Experts of a small language model.
Size: 9 layers, width 384, vocabulary 16384, 60.5M parameters.
Experts: 24 experts in each of 9 layers, 160 SwiGLU neurons an expert, 2 picks a token, a softmax router, a shared expert of 256 neurons.
Training: 267M tokens, 8136 steps.
Below are experts of layer 3 (counted from 0) of a mixture-of-experts language model. Rows are named router (the router's row for the expert), gate (a neuron's input weights, with its number), up (a neuron's input weights, with its number) and show model dimensions 96-191. Each number is 128 + 32 x the weight over its row's rms, rounded and kept within 0 to 255.
Before each expert's rows: a language model's description of what the expert responds to. This comes from a sample of Wikipedia text that the model never trained on.

# expert 5
Single capital letters or first word pieces of names and acronyms, such as W-R in call signs, I-wo Jima, Colomb-ian.
router [119 119 166  93 103 138  81 118  93 131  94 168 153 124  82 119 156  78 171 144 137 151 177  95 113 102 156 136  96 149 121 104 156  97 141  79 183  89  91 162 101 105 111 107  79 100  99 118 107 140 104 119 153 118 107 155 105 101 141 114 136 108 162 167 148  85 133 130 132  89 139 177 132 141 164 174 151 177 152 133  70  54  70 137 111  31  96  98  97 110 107  95 134 133 125 138]
gate0 [ 98  90 176 135  93 175 135 130 114 127 203 170 130  77 125 137 118 129 127 126  89 134 109 155 100 125 165 176 132 121 188 120 156 191 148 174 128  91 143  99 154 124  83 102 119 125 126 186  84 107 144  72 170  49 125  69 148 156 161 127 142 137 125 127 147  43  98 123 148 186  99  99 158 114  58  98 160 108  63 121 126  94 128 131 115 107 183 140  50 168 135 131 119 142 128 122]
up0 [114  98 181 145 133 178 160  80 135 174  29 178  64 137 141 122 121  91 124 110 117 100 227 152 182 131 161 141 137 134 187 197 114 120 150 186  50 119 130 143 158 144 114 125 141 108 130 118  99 116 160 124 108 127 130 118 150 114  94  92 180 178 137  96 118 143 138  94  77 145 131 138 137 112 151 147 160 102  93 135 154  96 144 105 120 134 117 115 137 169 125 155 150 115 114 132]
gate1 [113 127  89 103 128  34 144 115 130 116 125  77  92 163 128 166 147 120 137 141 117 100 159 133 174 119 143 166 128 105 144  56 120 117 131 142 140 155 119 140 101 129 153  75  81  52 170  93 105 153 169  95 124 143 124 127 174  82 195 103 145 128 171 144 132 126 136 147  95  99 168 145  98 108 176 122 117 136 130 124  94 102 120 217  86 128 100 117 133 122 104 176  38  58 186 154]
up1 [127 167 159 127  62 119 110 143 130 141 164 186 189 142 124  94 118 119 134 162 109 192 144 133 154 115 136 148 121 153 118 207 176 141 169 129 227  96 110 155 135 130 197 180 200 169 168 245  88 114 153 105 118 114 198 134 113 127 119 117 142  86 119 115 146 211 140 151 109  75 150 158 120 146 102 127 133 147 113 213 110 160  75 128 199 133 111 170 155 124 142 118 161 153 121 149]
gate2 [123 107 113  89  97 170 157 139 101  80 152 107 131  69 189 142 176 102  94  93 147 155 180 126 117 159 180 115 125 116 128 181 138 165  87 132 103 156 114  95 127 127 190 146 101 130 139  72 125 139  89 123 140 139  62 122 151 118 131 136 212 140 215 120  91 113  87 124 108 106 225 137 107  82 144 183  83 103 125 133 126 110 150 135 183 125  99 154  72 120 109 152 116 103 135 116]
up2 [121 193 171  16 124 123 107 176 124  83 148  80 126 113 125 153 157 114 154 125 103 125 127  89  97 134 148 132 121 157 119 103 129 174 122 151 174 174 164 177 141  96 160 159 142 131 170 156  59 144 222 129 173 139 156 154 150 117  97 119 125 110 127 155  43 159 130 140 168  82 201 120 126 153 125 146  57 123 163 127 128 133 102 108 120 129  79 140  99 147  98 128 115  61 114 118]

# expert 7
Commas, and, and the articles right after them in running prose, especially appositives like ", the gudgeons" or ", an east Germanic people".
router [109 113 129 110 113 155 122 116 115 175 123 166 122 124 152  94 170 101 160 173 147 188 197 114 137 149 137  82  40 140  78  79 136 109 156 118 173  71  93 117  98 110 100  95 102 127 129  65 204 123 110 120 151 116  88 164  96  76 147 116 160 110 149 214 100 101 106 102 107  80 141 147 120 126 161 156 168 147 129 127  98 157 129 125 150  84  84 100 141  98 172 149 106 168  82 115]
gate0 [126 142 102  99 130 142 131 111 137 127 126 173 112 137 136 144 182 145  74 132 135 134 163 192 141 169 157 141 152 138 120 166 130 145 139 101 133 197 150 134 220  82 132 127 134 129 117 133 133 124 109 167 140 115  79 110 141 130 152 122 140 129 123 135 110 108 149 126 141 146 182 119  62 124 134  53 111  40 134 136 117 168 119 149 189  86 147  56 159  87  75 158 180 126 156 124]
up0 [ 71 164 129 158 154 109  68 188 137 144 144 156 107  40 127 164  96 117 140 111 123 126 113 130 158 126 153 128 135 112 134 120 139 209 125 130 132 221 149 145 125 176 123 117 150 165 127 136 154  89 145 101 117 147 112 177 117 115  41 190  81 140 182 125 145 154 119 124 192 145 109 159  88 142  99 133 122 115 119 154 121 119 129 173 100 140 100 111  97 122 132 128 137 138 158 115]
gate1 [103 101 113 159 111 119 125  85 150 180 155 172 100  99 109 103 102 128 125 129 128 114 236 168 122 130 115 112 119 156 127 154 164 127 105 140 108 131 145 124  98 125 138 132 142  96 191 154 146 159  93 128 149 176 132 104 103 121 114 146 132 162 107 120  71 106 105 161 164  94 103 109 151 163 159 129 162 170 146 176 129 139 179  93 106 115  66 141 141 132 112 168 167 116 115 125]
up1 [100 171 111 185 136 107  94 122  73 120 124 124 109 149  90  95 184 145 111  79 160  45 126 122 134  55  62 208  98 135 173 142 149 154 126 131 206 132 156 122 122 153 130 138  77 128 205 124 134 126 112 133 106 126  53 160 134 151  24 115 131 132 139 122 107 133 127 242 158 132 128 112 133 128 112  84 117 121 140 124 140  69 207 118 145 156 123 170  88 129 126 106 160  79 154 127]
gate2 [ 85  48 101 123 120 126  65 123 140 118 151  97  94  91  86 111  77 192  76 151  90 153 130 122 129 180 124 163  91  91 117 128 102  99 158 117 162 126 154  90 103 136 155 152  97  75 142 142 105 120 120 136 151 164  89  65 124 104  70 127 105 117 130 122 159 132  84 108 114  84 128  89 167 147 173 129 133 109 102  96 127 106 181  85 136 145  29 109 163 130 152 153 140 146 128 185]
up2 [132  72 128  87 182 127 119 127  79  90  95 111 103 102 106 116 140  87 138  66 163 128 130 176 138 127 118 149 128 165 111  97 126 122 183 116 127 142 152 155 180 155 107  51 129 166 128 137 101 115 143 128 125 116 104 126 110 163 179 131 148 121 134 178 148 110 120 130 114  99 111  53 124 115 126 135 100 134 148 104 122 111 122 117 107 141 149 126 131 139  85 128 113 177 103 138]

# expert 19
Final nouns of named places and institutions, such as County, Museum, School, University, Field, after the proper name.
router [ 96 108 169 143  97 170 105 162  97 147  86 148 105 117 169  95 165  75 122 121 109 127 174 126 117 116 162 125 119 157 143 129 154 129 162 134 153 108 100 132  94 125 103  68 115 144 160  81 143  97  81  74 113  85  99 142 117 102 188 108 228 115 158 173 119 103 142  98  89  93  90 162 133 154 169 151 134 123 134 106  75  92 111 140 118 102  85  84  93  90 123  83 139 125 129  89]
gate0 [107 161 142 126 144 133 185 126 101  99 105 103  96 132 138 126 141 138  83 145 129 170  92 180 122 136 158 129 104 131 121 121 106 142 185 183 125 214  84 109 152 110  58 128 108 145 121 155  99  95 115 117 132 130 127 119 108 142 122 137 131 156 180 109  87 114  83 159 129 166 125 148  98 165  40 111 147  67 153 123 156 148 105 111 162 152 122  35 136 132 137 108 110 134 136 106]
up0 [130  70 126  64 128 123 182 119  91 110 182  64 156 117  83 134 114 143 196 114 128  85 127 127 115 144 135 109 122  89 144 148 114  67  82 121  39 162  99 114 116  97 152 152 170 122 143 131 159 168 113 120 131 163  70 180 156 131 120 135 129 126 203 115 143  62 117 110 116 154 122 138  95 192 131  85 186 147  99 127 126 171 129  77 143 187 137 148 146 168  91 100 132 118 197 147]
gate1 [173 161 131  33 194 204 141  98 112 142  73 132 122 104 115 114 125 145 127 132 124 143 121 178 110 107 109 172  52 124  91  78 126 146  99 117 115  89 166  69 156  55  84 153 153 114 166 103  93 158 173 129 113 107  74  95 105 109 117 135 115 150  75 149 130 156  86 134  78 102 147 148 114 200 102 158 127  68 102 131 158 117 201 140 129 210 117 167 129 168 140  99 116 127 136 156]
up1 [ 74 126  97 227  86 149 130 137  45 118 112 103 122 133  87 120 116 118 142 190 160 157 190 117  88  50 152 156 136 169 148 108 121 171 138 125  99  66 129 122 189 160 131 126 168 136  91 150 139 106 102 177 102 136 120  67 130 150 144 130 165 165 122 121  61 157  80 132 161  93 109 114 199 129 136  99 125 112 132 132 114 135  97  94 137 104 208 167 151 141 140 109 140 113 104 105]
gate2 [144 109 164 123 124 102 131  84 138 142  96 162 159 120 186 121  84 122  88 115  99 100 103 117 102 146 192  60 122 138 167 164 103 184 118 158  74 141 133 103 142 128 145 101 123 103 185 130 142 143 115  61 124 142 165  36 129 129 151 113 174 149 183 226 162 102 132 180 195  98  84 103 163 127 119 128 107 212  76 105 102  87 135 142 163 115 183 160  88 130 147  79 129 130 129  90]
up2 [120 166 184 110 123 129  83 159 139 145 119 127 158  94 108 146  62  90 133  51  35  74 127  75 164  75  77 128 101 127 151 124  62 102  24 146  86 140 128 131  81 117 163 149 147 117 105  93 121  74 131 128 166  85 118 139 140  94 116 184 118  96 148 142 149 109  90 120 134 188 133  99 107 146 145 109 118 175 112  88 160 131  73 114 128 161 137 131 119 113 119 131 146 129 121 154]

# expert 20
Content nouns after the or of the, such as way, year, time, same, company, type, and name pieces following a P.
router [100 121 165 100  79 125 109 189 104 145 142 143 113 137 184 116 123 135 142 149 173 163 123 117  75  97 126 128 100 145 118 104 146 137 161 115 193 119 120 153 143  94 122 143  80 159  70 132 116  96  85 105 119 120  72 148 103 117 151 121 101 102 136 145 168 100  78  66  73 121 135 164 109  74 151 152 173 149  93 131 113 111 110 128  84 116 113 104  68 134  97 153 146 166 121 131]
gate1 [ 87 129 113 170 139 114  78 109 146 146 132 110 182  77 215 148 106 107 107 127 125 130 133 129 119  88  73 120 127 161 180  98 164  64 182 126 163 162 109 128 157 115 152 191 134 152 114 107 186 133 128 118 128 155 172  90 119 158 125 146  86 160 133 140 123 131 124  69  88 115 164 131 162 147  77 143 142 154 133 130  82  94  99 153 118 131 145 114  93 126  91 124 111 102 127 131]
up1 [119 135 149 178  90 125  84 113 157  66 161  40 123 157 150  95 143 225  97 127 104 155 166 161  92 122 132 164 142 129 137 144 178  65 162 164 152  84  77 113 160 158 109 131 170 104 124 101 136  87  77  61 159 189 129 119 127 131 126 137 127 127 133 123 168 141 181 180 111 148  89 127 163 148 183  47 114 140 144 100  73 113 134 103 121 154  90 115  86 138  98  99  52 199 128 127]
gate2 [ 96 105 174  71 110 100 141 140 142 135 133 172 149 105 102 124 102 198 110 114 117 106 158 110 171 110  47 123 117 108 117 113 121 177  75  62 129 146 120 119 192 109 152 130 128  89 198 170 112  84 116 136 120 129 166 137  51 124 164  80 152 143 110 126 133 133 158 110  74 129 202 127 147 140 110 145 169 139 108  92 128 142 116 133 135 146 110 110  67 111 128 129 172 147 140 210]
up2 [ 89 141 124 110 157 148 168 151 123 152 138 132 105 100  99 177 118 115 142 117 118  88 135 133 190 151 111  95 133 146  84 168  95 122 119 136 126 151 162  74 156 146 112  86 125  67  97 178 154  88 123 160  74 144 146 148  30 142 106 100 108 102 115 127 119 172 128 170  95 128 109 117 169 158 129 153 178 189 154 100 115 135 107 173  98 101 126 127 116  75 173 126 162 134  53  52]
gate3 [150 172 171  87 107 118 133 203 121 128  62 126 125 111 119 153 151 133 211 143 132 113 145 112  85  82 129  91 148 150 155 121  87 113 127 101  94 119 158 117  78 126 134 117 131 142 135 119 119  86 144 168 112 168 128 115 123 127 117 166  74 106 156  82  97 148 103 129  75 136 129 163 158 160 117 136  80 187 110 148 115 117 121 131 105 132 101 103 130 177 116 121 146 101 137 132]
up3 [171 132  62 128 146 177 100 117 142 130 125 142 115 118  92  99 177  72 128 113 162 208 115 157  29 113 113 125  99 123 137 168 177 156  94 190 174 142 130 165 127 146 121  84 131 124 151 134 156 126 108 185 141 147 168  31 116 102 145 123 171 130 167 132 103 122 144 136 157 198 119 101 158 107 150 100 161 117 142 110  96 190 149 141 101 161 139 141 167 135 113 145  24 102 145 126]